From a checkpoint of a small mixture-of-experts model trained on Wikipedia.
Size: 9 layers, width 160, vocabulary 16384.
Experts: 16 experts in each of 5 layers, 1 pick a token, a softmax router, a shared expert of 128 neurons.
Training: 253M tokens, 7724 steps.
Below are experts of layer 4 (counted from 0) of a mixture-of-experts language model. Rows are named router (the router's row for the expert), gate (a neuron's input weights, with its number), up (a neuron's input weights, with its number) and show model dimensions 0-159. Each number is 128 + 32 x the weight over its row's rms, rounded and kept within 0 to 255. Numbers have three digits each.
Before each expert's rows: a language model's description of what the expert responds to. This comes from a sample of Wikipedia text that the model never trained on.

# expert 7
Description: Conjunctions and infinitive to
router:097096158164113111160198127139101087158097109073095081122121084099069130171143144110088094144068114148118176143148148127096132152098129132088094107110146130067124103049172176192166164113136181151144161154171158126160122125134119120108091152126142125118116106167151186158164123158100100085089071163096085073079171152057146091158135119112138142140158075123110137063132164102106133151157131132130115081158106135091115095148123148083124103135145132130074176143102220167152170075125101
gate2:189182071223146149112113115132143137159156058169122135161125137159149145180142096129155176147184049113111097139132120093117092060128100098145077157150169077101125162096135089137185152132143152156132121150100161139107159149112118085172100126092180112054152123135092155084127111181144059152095152129158089099146155158152136099164119124155129187136106119071083086122148067111112146116119108135102120099178067117134140126098130079191109116135160168103091133097113178155128122100125107
up2:130127086081086140106131111077098152095143113192104175138086165107144116158100139198109167137156168170092096150142108154060122147184164095076116157133125094205145193102093127114129150133090158147148183077106118136129116161103128136080110102073113118150123117102116159180123159161087081080129161157092156132140144171151121181157077145126152161089146136132125119190133104149183120103134050178084123118124132166117133153173177111103081148121083179141125186184136099180083118116116137
gate3:136142122120203129177194085145091122156110106090150182118110133100136094112121107114079112162146155129090166163161181063097141076081107180132087086094109184107177123139088121103146150109140092089098070121146101047122137068158177137104153085130171092098142153102196162133142141130167097092062110128116075158144116171121090147100172075129151113135167131190134146152123136113116117152139163113160107203184121161161105162112136093172143131150149108124132166082131136133120078115133079
up3:216130149107106055131116128152112120126105138121090151111107108097104093155096200094146072172168087195179065129120167081145167148119133159135118090143152106183094165130117098057151096090091150150121097069137108167105104103149122170149135155134189130113139116136105135120123161112118131155158105154169163116085125175106135122079144145111228093172095027120137124174110078121106107103172120129136084152086169108152109131073132112146126146085118145136168072129107112119113127080133138
gate4:116133180146044111097155155111155133203100134109105129183127106085088151181146152129151135128117127164140125124091095108094117164122108171114131136110071150141183127107131135161129139091152115079165084135186187157106103138070133120087120117098160085152108095083119162133135133142130200122108160187195118119072120145108160129162150095123144153095151144096106151151147045133078148183131156101108100094073088133167136081164138163072117111150186169169173164086126153144061142116074128
up4:101074058126104135086060177140129128136092166085135113117104147113161158145112095091225141107129050099132170121113142084129122137130172141147161118129132180126126105185144114154088135136092169118060202170104121137081084117134115103146137111165130193147170131119141098146062079141139108100172164167168082182078132162106130114126125175162107104169142152099110096138113204157129114150101200113141159160114175164086081133156172112147152128146136131150111160144077146119166128157160152
gate5:120196137127176120165156191136149073113073064176165082157158132126132074180124104128136069154150092081139131102119134147166131126120126153150083110103098092176112151124143164139107116069153120157135131072144069129125107142123150119142078138071178151126131167138141143143150125140082119160042094062126122129147145170127103159150127078084121101168161178130108109077148156132081187136058128130092122072148166088127129118153158086129174089122119122093118134084157129051130092076109173
up5:104096123180098090117092088085183108167140125096128165115055135138108140136155066172100083106124134088143082166096071125173167099106150153192131117183124164080109143131134092136119143085130147126163138133124100082190152062107113136112070086135158120193115143129115118138179053165159164098141147166113106116139088099140112128092092114122191075102092178034186090148131166147132157156161173144136157127139171139117137092131133156103098109135141123089144137168120167171128161069129107
gate6:117132183175109125123107082107095163133125133185152114126182124095142046103218194097122166089149161120087119112151085159130142155154106160143102188128127164150137138136114129139138136114123133140047122131142131105111172145103099079194166124133126156121116092198116148064075152143127098139183141132096186146189155141164091129132156173155110137117122123130096171098110166106170151193147207133153166114154059125144103164067114146124172147094115121156159159138154105055121151107144156
up6:160138101125106140142140098124107127098116100131197147154130149067069174124124085157127183126171152150158110158132170071083113117144117147147123060150125151125166144153108102138153091085110096109131218147090221182086102122147099116139135162133078149194193126083179039108165128081141082204140154159155112139106146134175102112182141136098089106144148152114130145134145111163123109097118098113124098180130096097150184184096115132103133128077114172115130151143136104109158061145136113
gate7:142123128142159133088128087075139102130078126108125229115111147186098072129071095158118105135207127138108180132159134144137173122096124147099133144108090107118129150126085153099189143109124113188106167128048144136108131161163157120147090145117148137139145116144089146099201098166055056073112168145129140128158060135160136104163118164058147150146095093133106120098120172126134086075151154168097148112148084117083154107148110102139186122090147145118087155136134194086134127125127194
up7:119143134153140089103075176126139114069110153139149144120129156152137051096175132142142105084114102114074093154122101110113127157115174123143133143126104225175149086169109163163100152154099119121103149052157197095142133102097154115106131140078121127145158146126169143167081094174157174155153117102086097138183129103121078120095087124073138136090154139159158123169067159124216128156112119134109105161125087136157091142119142110183119181110111091106161175209167134083145102081140173
gate8:065122133160150151198097136108071154141097190097097109092124089160169142149113148145155174089148120161173126114197087144106103134117095187091168057141118172171115111047151137117111111109109110176099130201166133093106099095125091136130117105165078131146134175173128097129120151164172140162147107074168150092112136154082102080116170164196135116084135086095118144107087143159145087102127129127143088134156076156159118186129135140099174116121121138123218149105115094119177147146102119
up8:143067095130119143157107084124146118109122094130173096086113063086136169142124145163097114102110044113074113103124158102100139138117198099134160078126057107141126124126137155111148175156088101071113110126125128121132095191103102137076148097117111174184133131142137117177095081098147116170165160132130127088106117097104150169129125106117181120093160124124133081086125106104110088128119240068123106126109163136116117131169110237145130075133152115200085188137113116154116162134144162
gate9:132089129160048131123153142086059100139189116131139178139158126132068134132127124124150171045106060061135135161119099068107148137135121123137077150073126114163159116120145078141141099100112116105130084120104163056140119167134170211154146097137125150153045106141133131103128143122102158145149141093126116120158184152107170160202125147107090133118126135158061170100131149148104189144118157125111110155109149090116155126161114095111163095104111119132103148134141106098087153221051107
up9:133206149159103124075145088124150119127139129125129113183123190157145138102154111100119071150129133141112144117163164117091115099187101226141111144138133136130106158183122131143191162065156173119150129125099184121110043147198157150202118125128181098114110067105168127078132160156095153170196124058180084065144143110109125162126145079118139115089101093136106130149159080108126086116110076121147150107156158129151095131093103164133186133116115128169102132114130121127167139137147186
gate10:104121153111154127138110084164110149094132066156116060077153083161107181163131202099139126109095153144159186113122173149131097163079144124132102045155069093118101084150189122093136195103118154112126111141195143079141162081169090143162133112139075137105113117138158152105142178124076182087134157108133071103148167147106113119164111146197187168149073098085104157105122121152145090144142046110171159132136135158072159131153139163123094095121150121134143109134103080152124110135131108
up10:076132176148137081180154118127121167147119125137147149135099169086190073115106125115115109148152143120059055140123134170124145148164188165178164171121141156125097117170119153139121137157149124144135092109107136100142133118073140136118122093112102110079181140142126173096121141175196166141085162070153138159129166089192136127182105070127112140140153109143158167120144069110128085178179138163124126125131171165163113099118176180127127132107160208085134080148120095231127074087141135
gate11:152178128150114160123168148137127171147088072140160118109111076112141111132116143110154149109150105123145186116131144151103096135148167140130151114104141096138160083078133138134161183130119109211100128140162176106071117189119146218132151131133124058106119098119170116122145163107150116167134092120102102156186139137117151132141114156120126146136123157083146135133140100112043181172151138146182108101150100144189124046102124132127032211137146114164071104165153154086126199096178164
up11:035080058145094117198079058171148118104142146102200158108176107116092110106152158099153149098128117048141115100160153103082101130084127154084082169137131176132106139140114161150186149155134079162126122135165126117148102108145135108163138108152163069134145139099082153146171107130172091104159149102127065118148086075105126122101121119198142128130120153107182134100138105135116127179071112178113106113157071100157152161060181125115139106128145078124175131191126120149147127107110129
gate12:101109155123120117108152118143117051109114102161157159118126101087108100098138117172148134082084124054124141102114121145119122138085120127158149119145089115082173125138187136146185160127110140168129111076130126128137139196143124089175181155097106145121132132113129133186110116096105111116169121181181148121119049208116200112161084191106109095152113121111188106136162120117091126215143138144119104104113049143161151127149190142048108117120163068167072149098133102095136178154101138
up12:129093144117180110096109099126146156119086111022107114145088148108092090104148102127115135148108129166111092141144145141066125089117135180077095123154164069130200174112163122110179129128154136194124202111180176168135145111157182146104103070040154138120129137102183130117098151103162118147121164161153120204076112126093122174164108136129091125120111184120154146152072098159130073182129136124138107147203167111103171131090103091174134124140140137119111157091159129121087138109099143
gate13:092113143093108168161164149147091112060150106170161120114126073129170154153150145145088091130133116110119198170139085153184171156116149118168155170131121071117112105142136219156188145082104150142155070157113147120090201142068109114084143192148169117140123105114157121181114132129108133078111143097118097115140169079128163127133117143154123158131130125124158133121170184084099167119146130136058104089094153143171171108073126092097168089151148129181130142145161060105113109198180145
up13:152154111175129095113160085104123087109134131123159121129085112142133109065114156075097158149116199114139146063150134097112150134146115189174113069176108121124140208175142125156143121089072104105107160158159066110095136181138153101123135127160142155078168109161112110158126220168142087175160117145140087099165110174142092128117152153157117102103088099141144136149133135198109210109152082084130085114089073150143088166208120153135147105119131121145091084128083147157147166127130163
gate14:111100145194133109151142123213114131127130094154048130117150085132086166126136100095065112072088129137119061126120109118142152193083135127132133085135161037145173040090130139098115135108130160158197164114164119098126138109081126134106167151122105165093178142173089163197161147123108140073116119152110093122124174102132127109141152112099126132117110081124108136090142078123155186147064097120162147078110100106111126125171140138124164070114119155202180111118073146114148125158127150
up14:181121063178133054140148152177122148181075148122074096129108145110101129128151089186153072122097109114101099180098136145141157122126152082107169105124104140153132065170134140098092096124129140093079161139096119109127119151070133212123148152127125115130097193126136140133116099111099152132147106108081143045161094146100122116095108116074165107110165096106135128178152122105117127101130148103123162192125058130082113188173109091136084130126151201076183122084076112169118084155152140
gate15:155122163127144107097138088069102167104080123139086136109113164170108123139132151099126173154134111161203090160138196098083135139144085130150132155195092098090094139122136032198138102107147118099159123121127116149095165149097104117066099112129147158065067097122130148138203113096117106096070125176104107100057147143105085134155121186104079106114113166086119088098115127182115129125128087117175102078134109098130193144164064161090120102122152119110134122107159115147158115142179169
up15:106141098168149162162140118086179169142077150093168129116146159155113195158121098101140128108114118127118113053106121131147154086141169072133068119129124182137151149096190144128066132052123146125084120120150125125096173079107111042096124136089059176152126151099144113166131133087165157140140175153114082087121160136144122097127126160080141106054176094131139095150109057153125160097128097127171171107077179099117110113106150080130102183100146099148159148202126138104109176157123139
gate16:070126136156143142095131148130159106180057083162158125127101094039120130135139177117119079090089108172131126130138115126112130138124167118110119123121110115094141099116129142119152109072126116108155152148194125151079112087184112154161124135134126124135123110178141113109181162131151099109137109070095107225116135144099112103140158159133208117110096123119169136072140090113132123192156143088095094152099113139118124255115210124086156100135113137079086114111181116064111154076141142
up16:111165174113130156164139162054108137101105079189164135115141122117114171105096099135124148087161136166119139142143093124152080098121168136173101109126127152103130128132105133110157057105114087041224112142173133141115118114127099113122108106109102169043136094119155154112058161137068078065117114119143102130173072109119133169162123099142171183135133161101148127115129103207133135106150112191108106168163151120130110149127130134143095094181098129089108113094066121117092050183126162
gate17:126071112177146145132154109103114180179127090130071141157157142121112069150146144110120086133125142132078124169142147102166085144136060134134145142168152069081161082141175168135142096130186115130159097167106125130082111148082136088092134158177150155119117145144087133144192165158087152092074078060119146120135138133064092119194171071103110095097142190095123115097106121195132072116105153154122121117188096098111099138112105149136142129125161153108161148163061210178130115107113125
up17:133099112141175144149142081161168154141087094131100132153152065122121102090122090110173091093147172149156156121123174119041068164107135108120081167134140120083162122137104105136075143094092132155189109126150116139163135127124081155117107119128102107089063087132160114164153086139131138165118185084166145062095126144101094141151118095172141160108078135218143129132144107122062134105123065177106105153098147121141128072124149106178079110142121146094195144178078174156112128159078186
gate18:170097109106170118120133108085128138103155137076107130156119099177131097114076083093149110128083077093104121139105154069127105125077109086114170145121099142134104089143117195162107042084171114115126109165210092111131149180091069148134153089146093132131126156145123130148133141151079095093127094180145118129174142087097142079205146122102057192124124117123107175121096096105173090138102105209140144107110110075130117161166197134136156168154142089107133124076143127170129127082087135
up18:135068124140135163074179135105130156136146141172124127126142126168134118094154180127186138096130127133087129149085173157079083137112141113163133101129123078159157117142100085106092151140088158072126098182155146075147080134144146088147114090089111171119143081161108113135174164158098118121133109132174131140135089151075134127108161161161107071097113178098101108064115167147084102147077145126129085098146038135170132172209158170109131102087158157166153112202124094177143194108079155
gate19:112125098133169129116132134156094104157125177139119105114141078074183195150140116109133136113144115101103101204153137112118110134193168125179104119187156144143184127138093138110125086152104123165152169131180153118079113134149112161118148138164172150078090076111175155156140095159115110093160177151114106133115204130116154106231123158151143113071107164081147122114123101155106097110124116107066106159132134113157121181124158112191122083194085129138090141117165169098032157079140105
up19:146194078124144126070149122133136100118168096114121120161095122155076134122086136147160117138128038105174177124163123090117145126093136114143124121109095143124061148100179102147073138138125194072098120145151193082127139130136156147149175115112099110103130191044164065126145109080158110139129126097138104175106051154117137172127142145149142150175103094130097140082147138135175131067197151185167119068180123147082148120093145137149128098106154153150158124140107080104084068168137149
gate20:145118157196127174114135136157141066174182136155125147201155119165119103122135112079116138132134147106065173113134093099126122121114114112118134090144143144130163193148148161172194126114139138117169100150123066192105138193109126152156131129116134099135160095138118089167116183143134118113125161102095121134061134102156122107165137142171099120167198114143104195076144100089168171197193126123101177107081158088127160182114110147127218129140130123165110136143172128207142146101105080
up20:170127144091157088100074155165118078124086097071135120169097161152149120151110114119162085163103141205120155127115133177166076067098154066112159103167117131129216120139138177151117120123142092178134160194165121086121101142137123101159108133116147143181096148131133133112152116115137145129117077162128105159108132115161127093141095149113157092089161106168140166144180135193117112154155136110112101077108168108115131149104149164120080152163172040201135146127161128188218112142170086
gate21:107109137137085082169128048121144140046080167089141114149125116076075093108111163125110160149116076114119168113076132124134162126122118129102180098132164164149111080129166103131178122148118069090137097186172146165134059130179099107136112088119147125115113135148167127122097143137133154114073151175098101079125153083118110131166120141140112129119125194157112126160144099161163114154110087105177096087140137166118044143193161139158191156134147099117070036094171111161095154093131128
up21:077133115114112137070142107103086076134109160149080177142129130111074125152122122146138093114118191077118083143066162144143130125093133167081112149105175104146114130162139141153149134138097094091189144103135142133129208107164136065082079132097118127150121156143069068122143084151121148101152134123143088135183151121155121104143135075049150124169138153121098116115124157137127061196102091138182126109114168111103066131121190122110124147135103157134005056155095123136141129085119142
gate22:105142127078155080125115138190109116132128121137110136188156146077120084085033071120092157099151084099140121113127166134180149140182155140123186110108145144156120112154109101098132106178100123135118191101102111120110180170111111164108163155139170110119209108148153116098087195178091118096129144150150129127058192134142162122152078071131143112113060158101130103084156138114121133135099162104145179105144070132099190198131109124109158109135148114109090113117059162148152172145090097
up22:126123097164066142203161136137115175210131078175108129152167108121122119115165154115062149098138128098124150150112121168109128138069072172097123134161165146174184127067136108153161160144177101109131129129097128114112152125113134123138145064167106095146122127074056114089091081147154171131091135096126124151141118154146157121129134145088100120088113031171117160208083114117181115125161143118120129117126178114067114163176115139100177025156139150127113138104079130097152110137136115
gate23:133062169204127134178179167127097127147113058104062069105163123129122133061150097106143118123115161107142114180123174109081077127144094159094139113068069170148140128151132117164137113141113125117153128127140108135141169115089154175147108169168105135122172112170199198096135152169146125143145156148045113102166167123142099134161166126157108141127174109108174165117136093142153193178094110097166127153161195126087111148168134114144098129131123131110136080114131142134068146103160046
up23:180187176150157151155156101089111109080127072159052117136150114104137153137162086131157115102126116109150118167146135114128063150068135087151123107106106187126155083071085120095126132156157140072146098140181131157203107191094125146079124128157124105122082072096138155131108114151148142112133134161138187058170100137069154107155103136119121089120139149112080120127130201171167149131120174119160138091162144177053144096162141124131111103155064125167111077147096088152125084118180141
gate24:134146199096128129159128128144103157184095127136103109117150139143095114130181073082092115126170145094089100147176116161087110154149114079051138143097096107133124094131079150082089151129172128043175198143127145091131121149124160123134131193126106157117101174117126148129103137119090107156112122182146093115112141133092146067047087068074142140128179113161128136091121105159041170105102165108118132149157090128101148108134120064181099158102133063170092150074077136121138147109140147
up24:132098072119208142162124164154126155066115145044118172204076143145172167163164097092130140162118050188114105161179093113123090104135125143114113131144128158098134124131065135150136123154180113107179162129160088152112092061111158150149136053174125114092128169124133120114155037155164130096082148162174142154127146132138141125095145164119126104166090144093109088142129141123113111150133145122077176104143108128173114149118086112125102117117089059132206121105135133153146097175087122
gate25:112161121151113101155105043155136095141065189122157091162088130082127146182143141097100073135152115132131103142072070080123126075147169162134164113126199132165144122117097129118153078161179143145157149133206189113120109133142139158105137121125147118121081152167144121175154134136088179128102138122116144147122155131086117113121168127122190149105094124137131089157100086183135196128124161063077136146078075105192134141138107158098166036108159133139143128084121193089101133154153103
up25:186098124128131203168170101116183139183109097178105151131076112112133130129100148141142048157108094158123109137109118071135102146090105180151133082085101091154171132132102110128152098080179147081070134113095132096094096144134128157132107075121067059098127116069137182159152084104147186165132096114110147151143149184129091115104164127093178153139121140148165191134100120160109185086075144109130154201166129185151105142156179099114119082111123139128094144142154069140111104097123119
gate26:185099155131127118112149152170144156116090182138140109104105121155184162068090104121098078128139116168112125177098141186198081129101127114094104148104162084111151134122140123101138090086112102123205155173158138143135136125191096061076158138129071117103129161096158147144097167101097079135082135142124130124119153112138148122100112140155200162095131142103131201125160137109103154158130135083089119175166203181168070177102163138092184112148080147132107138175141122114140127057101074
up26:114188128109184081080144069114153089142104091117137126137198113116154131120159134116113074141053141124180119104088179148159159130101194166099145129142113125107138124140101121129119141131086172143127050161145060125116122142175131155123124089101128130099183161151104080136133130130183100187138178114157133117077180071106095123107132064087103087127115144128058099099114136133121097161161055161099155187125120121149123165117201103151142159122145111146091094180089125166191100113125081
gate27:126090118086184085087160195118128141150192116109130147114139108102105127155145194107115137124168107090090115133161169135121141131107110106200102090116132114148157097103160094092097190070128134098136095115166167082146137138099170125149100146166108131115045113112111194146129090176166067140084141146108101191082157180081124141166102074141087128116147062120127116098132132124113128163069171182161129157081079117083122137140120088136173090170079179125149186105099107115143156104103147
up27:171182107169114107148128111110187116156114127139110108151154096103135101089112109125138055192140105128100152115122172062098126133170085150097109103116145061152129156115095141119116104133101133136102087127055129121137175129085145148082120157176151110078142185144100184150136124117145105106152104092134171144076137085163151126106215075197112153190128169115164146073147144130067106149116106120188141170118139105133119123129174215160049086103156183115131107158112154137087116123094120
gate28:144107172118106080070104096105206151149096135130098106093140081117073113113142179140058188071144149133121107060118150117081198190127084154127159172150148070190129166143088144137129133115123160131107094113104175155145149115105105137102075146115126118097156129135154138132148191147120120124116139120152134171148160176119144085107194147048170109177194168104162083127108158111196139148148103105119159124149099152093129069104149136085130154156108137130094121174184082178133135103138126
up28:114128115141107132123141137197115149114126097122164116061098103106089129166151142107128158022138087162164114126155107090078146130071095171076163091083131181146064133111047155105122114177161123138144155116140131143136068107144116121113092124160166145083179153115108112136142191109127102100114170094116121126141096137120121128085167059132167118128130064127083163123107115169137095150149110137117112139124168123136037054112178142139089166108140167128095126131154203099129138179197118
gate29:131190111085089133104141152123142116127126143095116065127105127109160124114122121151179142135130115056163132100157120111114154114117163136191039154127088091192152093125158165118159175124159138076201094130170122138176124112115161112149212081179143146110082132107144093097133116145151114146142080132096150170123146154110145132167119076159121115122108110120070171125058130108136136079099162160089124153126176087181167203194123119131140188092160106117084072125126100176146136089112172
up29:126148068137153093151126122154204116147132119158127103136127164145096105084116076122102085128160137156146094098164134139113096119114000108187158136156121098148116157153132139142127098109170126125103141171132137177123095187162104162124095130122113121142166089145126161093140105143111148130141158030137087034066136126184124140134186155058145138161102128191151162095122115124083134166119145080087096088090160153123158144120097155119097066162120081092135138125144127105111092117135091
gate30:099097139153134187143086122165131078121108157074093145107105118160122124119116095167141137106135154157164121103125107099098163080152172120053120157124085133117140134124126185078139125115100181119150199115099142094146141175137157111104142167092099170158198130123092130087150120158081165070121133140060078113082149133069123127165113137147175121150120032120084161109179108128162157169068113052149166127134144138064118125183118134064127180158126095140134119149120181173134156154126085
up30:111107134081157085132119086149114156122135119124182142183134092138144154105104132119074136184121104144112127165107129118177198108137117107086115129066204134123118154158117167081183118141063083158149165131096152093094167103112180158095146233134114124153130148122105093085112113169100121121123048116098180144098153098135130094173159090149110116189137048109085108157141165065111137090153115101139144197093147132121119092094136100127195103142105135137065148173139103132137164101154132
gate31:168132123126090092081142134115149141173135058132109096102131138115106146170136108171098121066114171066136101078109165116185103121130098101114137188108075129118122130145170136110092223133132108187150137106136162132124140155157075083077076112156129112126096110178119119171163105155132118119131153127091123170181171150085147158206047104103143137169139104115130131063100175158092115189106149074136150102134152094120151132156118150167131149165081139159156100179123117132177140136092214
up31:090117146123097128168114159154128102086132083124096116157206135113070068084139089114139128084114117100135120161092137124140129153164147121155175067122118093120141097186113142130119073161094158144183130121165099160112164153192150155163121141154133099168176106209150121134123111079157145128117084145120142044117140160148163137101091115074163149131145094116082096160107110128149102127044101171134069136132128151046189102135121169093167168122112193128097116073201103108122103139132134
gate32:126095100094156098139108114077137155157072112126125104142144128074175098144153104092143095132151063183176125131106144116140143114096131157145133135113132062133136104183130138149104127141152089130154076141193147126071124161187094149057071158178133119139086126134100205156118110180124153123158107162115103096138126093083091116163118140128140129171105141170138110076116188115144103198147192103193128157122125129024098108169156123137113064157173087142138142152121128111111198095098091
up32:088094059154154103131134182140102091128179135086106120148128064136104155050118116085124160099086148174126074097150142105060147126129131134118105084088167122112132111132077114120210110111067131092206146135140140105150137109110136155150183128147143181115132075123128079159122171118120185098174104114144184084126163162144152136132191112129133161132096103138131137151024135160136126177127078135108118127135191142144152136152151121127098115061091164122136132113198118072131102135178120
gate33:128108183168135099128110171109149074107089158107116126162117129127161061129120155123143117109111118081129112110121070129110079131120116078163157111138101123130153129145127136173085189093062181185184157159154133165136160133138168140116075177118075127143128103176116169159187094144101160080153115160085128120150108138127131073157133182159158145114152143172077111096179131109040125116137095169139179116079116155117156113093082149195117188141115087122162141205184133091129078103154123
up33:104165121112120090150212131143155144114128147146147133122115115129111153135102095096150190110110134122112145195094114179138120128158129147203114116109156163156124079128125156133061087157140142144196115055149135072208153084130155133081138157140049104121165164098122112145123063083126155106119092133152103148142131124131123151175091148191145155075122093128123114128113060099091163154119184107173127124145171126040141138096113126120186100153086173128114150134148147114160189210128117
gate34:088098107124093182096113133131070118192159113138084144140131086131125142115151118112149131127158059140095150165139048229177152121174121143080108182170158147085105110079070143092131153133119139112137135161136149136111135155133098065130153183166112105157137113121113119146142198143106200112101129138079134137076127112111173177163090107124156114122114126118164125090138139133099122122120114121069155094134126158115142148101239120056076126147124146187090157060153120131153134129188130
up34:153127097125105193116101138029116168134040116093141125085137141153122134138171130148130115118093078087142170125159080101131097131123096098090124164093128141071189070121161106170103129184164152184154120110116160132117114142109080164106212109099107113151033154107125112088119184143147144104083156109140081156121083135145150152080128114155132090108123132080074179114151105180168143156145124121142127081197129124167092108121172144153143158137152132154159115123193078124143152101139102
gate35:105118169112125126101106130138196152120073214126122122101216112176163122133148149160085108084098093094111148163139121144103127124087123115111149146166135118144101115086180120122136152186137150135159157091216172047118182132115146130095122178179099189135135118116123137122102098143143137187100161125067146136073130195083101121121118111104129091093073122066102111082093083154125159144130089082119118117185165129123148144127171056124129112140159162131075146162113176162115165096125105
up35:119141115150119133101155112103119166123080138118170126120142101175097118089180132159163147116108120097146064088107095165122188144101178154173110102137159183112106181129154115141138134098117202153134183092154116147119063112116125083139190067120097137178187156113141132177111124077167148109161146196123046079111104135112137109150167108126146121195121128151080138146131151137094136101167093114151062154110118123177116119107160161195118052072078156100123143104150186110122183131151114
gate36:123174158106078110136131185067048166135125173102136096094153111087120113130132113123130142129118130126140151121127104101119112180156148156131169117045118120128047082090117122154087135151167094120141076185152090138097179075139149137098152179157168147144138185123125106171118123174114071104118113095089070105110042151100142153100134103162142116126141098092127167159118167094062158160125201106124142132149123103106152174106127140109211101079162090155166115060133158119109144092107148
up36:104118129129129151136107177115140122122094101164110178141098168099124152061125143161145143088085076115165187187104093143088181057187127110150094168143114105085137149133183106085250130146180054131137089107133141115120152155084156136087167146121139111177190129075159108111144095120129165123166132076054178146158123163146137073169093144121119148161100136167088176168145133118110095150106116115163134082157132117142137159118127079145120170082086119144148122176141117127126093147149135
gate37:070184149162146152135135170146148127187157148175140111138110151124139149110111188086097155183196093146127105116167106137081142124135090102107135105123124097104135174085107149172110124138196154146202163115123105124128132106104146125115082131095163092050095095153154128172170073185148138111058116164151188103109116142141122115115111149141124101135115133075162084093145140147109173087093150167129172152119168157134070190099077141131075081112151142111127171101081086107060107064110103
up37:142137177079129136074174141163152029114160112153124106141146146169120141084135139125148116089111083116113200136164111148120134093111168083140149110108102130157141129120121138184197090205097180134102163147147074126131124121164116136141112160129068070126203081119081115154162168107139093112133131179113141179096145083152150123168113136125118118182133083162175138103135084136097082145160167131160128120123132149159174058117141130211090112169170098156188144179163145132137153162114095
gate38:123120119133098134133131151120117073103103162090093083121123102066140144148141109112160170114121166110170118140172141127118112141084069123182142096234111124131150165152177124163116153111055108155197167115217140124158048146139130161122118152109116136165179151132083179114143136135092074187123133156148118135113138124117138099139112132114097093165168123112176100030173144164142154170163068140172089140077093158117136148154108176148109182141130108141092148097177118110137124065126116
up38:091107147155101104171109121133077099112135152139138122151140151127198091125110079134148146179140107114182185107104159134153120104141161126102151160129134153175133165138133102118088113112148120104124170111115065152081102157142104073121083079133172138147131175162044150089186159093162105185120132100077135116082145106074085131098154125099099107174105078110113145135167159125060105138127062103098085157097023145133106163162147118123112150160202103146080173089083084120096141120147100
gate39:169129140122144129182195124123116142142120128153140131081127170081145098067142137111113145113186205144146111133166139147108157126089123119127080116100094095152147134156112095136201124153108114078140107168134150198067122075106141122108143141109087154125157169140092123127156096164074130125152109177134094126206151111114074101209137128141143113138159126181150122163134143107109124123178133180131135124136110120120165092159117063125165044074097155131139154103209170158045194115096119
up39:095112127089096095101158137110073157084151143121146151117109135115052153067137091141160135106090180135192171134093095099089146150155095095115083112128158139086156201125139147157146134081088098143107147165151141103097138119062183192066150133070100126151116041125130103100158114140163123117101145165105191080135076145069122101153078102140135168062157149152059146133145103086115094122139123118101082174101129128111140083139180118069132166147105150114094109139137181110151131121121094
gate40:175108172159126127191114106061135135178162175152122155157143124126062141137125109120101143125119139146120163127135142120140138182161162090119117160140136080150130105115159127175166056121121157103138114102139096151165216106117067128106142147163079097136119116097100137167151164146118142132142099187096156137062110158064102091081110098096127158108162156095137129154085142148121215180140052139122072061092170090142185134089091151061082107141146165165156112103117139099136153152169117
up40:126144140141099087109150184173098165093109066139136176082119108128139064142096122173159133143176152216128141160153164149096086123114134085148215124145131115172131119135181169123163112145113111125166128134129133125125084156113110141089181197091142118132153083071186039110163096150138098140183169088130106150171092146099128175097112142115102128122152132188143113129042123111173130145144124106149113183160092090162129123097118134129093130166135118183112126118126149150210192137153127
gate41:120151159129123138128018129097126056134169128103124148143170106149121074182084077183122121129146111135146182102124129121116136158111173158077144121123120121140085099040095119144085153167138140132119101125172153114063096138144150133156125163110130084114138101146126167113141088140132155084120086130093069123147076139166126122114141100107105169142149108178106145146129161058144097082154142153104226118151096128194150156133170149066112169116121129145127171183123161047106183127080128
up41:112151148140094122165095129117146186151126172130141111121140160103167107044093116107174113094142149115096058158060186114108142141154112129147143130143073144093169177176088177142043134168130209154110137127172045129138164088118162166213176112117093176133134200154150117146109091164145134138096127135135092143136103144128147101125121149132154098111125076083113106124181173150154102212173135119161144136133150148118111173118123130102103111112133140113118136111109132185126131081054152
gate42:109095197064123143107133120065108113117122162110104085068137101128120103198141177150181099147138124124130121118151180147086109115103073136134158107142059151119152151093075173162166090175171127189107125108153141125067140111122132117151101156119110109136132097113200157140189123133113098087106129101072165119114068125092122124140122209140098152100131064064110117103145098136096107136127131112157099109099126176106149160000140117136121132192104170148130121150110129145094115167141162
up42:112173121120176168144131130129080122195113140109039124169196099153119131113179053105140186065155097144168136097181154151107128124102050146149127107154136139093157074106101145115114106112166154166109111110138084133047162113117132142076104099079091101170119164111130133144204153135094126153103126131086152084124095136128132094110142191122175118071112185111152146045102103131103114114137154092143126102127133163098150099130177163109080130115116173112146189177144132126129110175106148
gate43:167136106069149131115144099138075123115154104159158031112118212082132164166112116122149097112143096105137150111084159087101102150116108107139077110137169156131113160093110150102076151124147143166081144116175117080126130117117125169164124109153125122115111115130131125113146115107172118141182099140118107169144116106108111059126166102131177117155154097142090101114149123123140146104168140170099092198102092195177183175140150129121072106131085143158100141098111149187105110088007039
up43:146102153185106117118123099108144098125149123117115094135114055172124191083143051091157202076104115150135125116093080131088080134111122112164122141159162092050125077085133155131182166157145154157171135081106107113170086164110144185082138154095103176111167103118164163112152169144094153157120143072080152178125175144082152117142128123139075176134130160151121164132160144133076079136153107099167118082114100165080159098119118171128144132164186085149115111097146126150102127182174166
gate44:069105159080089099082082091120105121122145102132120084136206125148170152174129128158091094154126183111143158132181142111162087079132130154169080147103095083135139141130112199067131140126083118094111147129106095093111175103098134142126124127099115157070106112152098134071100187112113116160132119166134095124183158124102186130164179090161103125061136080137144118126139169119118096193130108079077096094121049058124185146126123109136103116098134113194127136081102137093106163132076104
up44:123165052123164110119076100125161150117102085126134166137127130095135081161118108158151077155121158102096116147134120138166159109137099106104088137166095129107137174133063140119113042063110075148160098141133112193133201123082056111144099140122077130090172148144139145173126207127121140115112098120175191094150114108138156143112157164169144176167193088086213121140133159088095112112185107132098097126122112076158139103134160127171118180132144119122161138092107156174088114107168155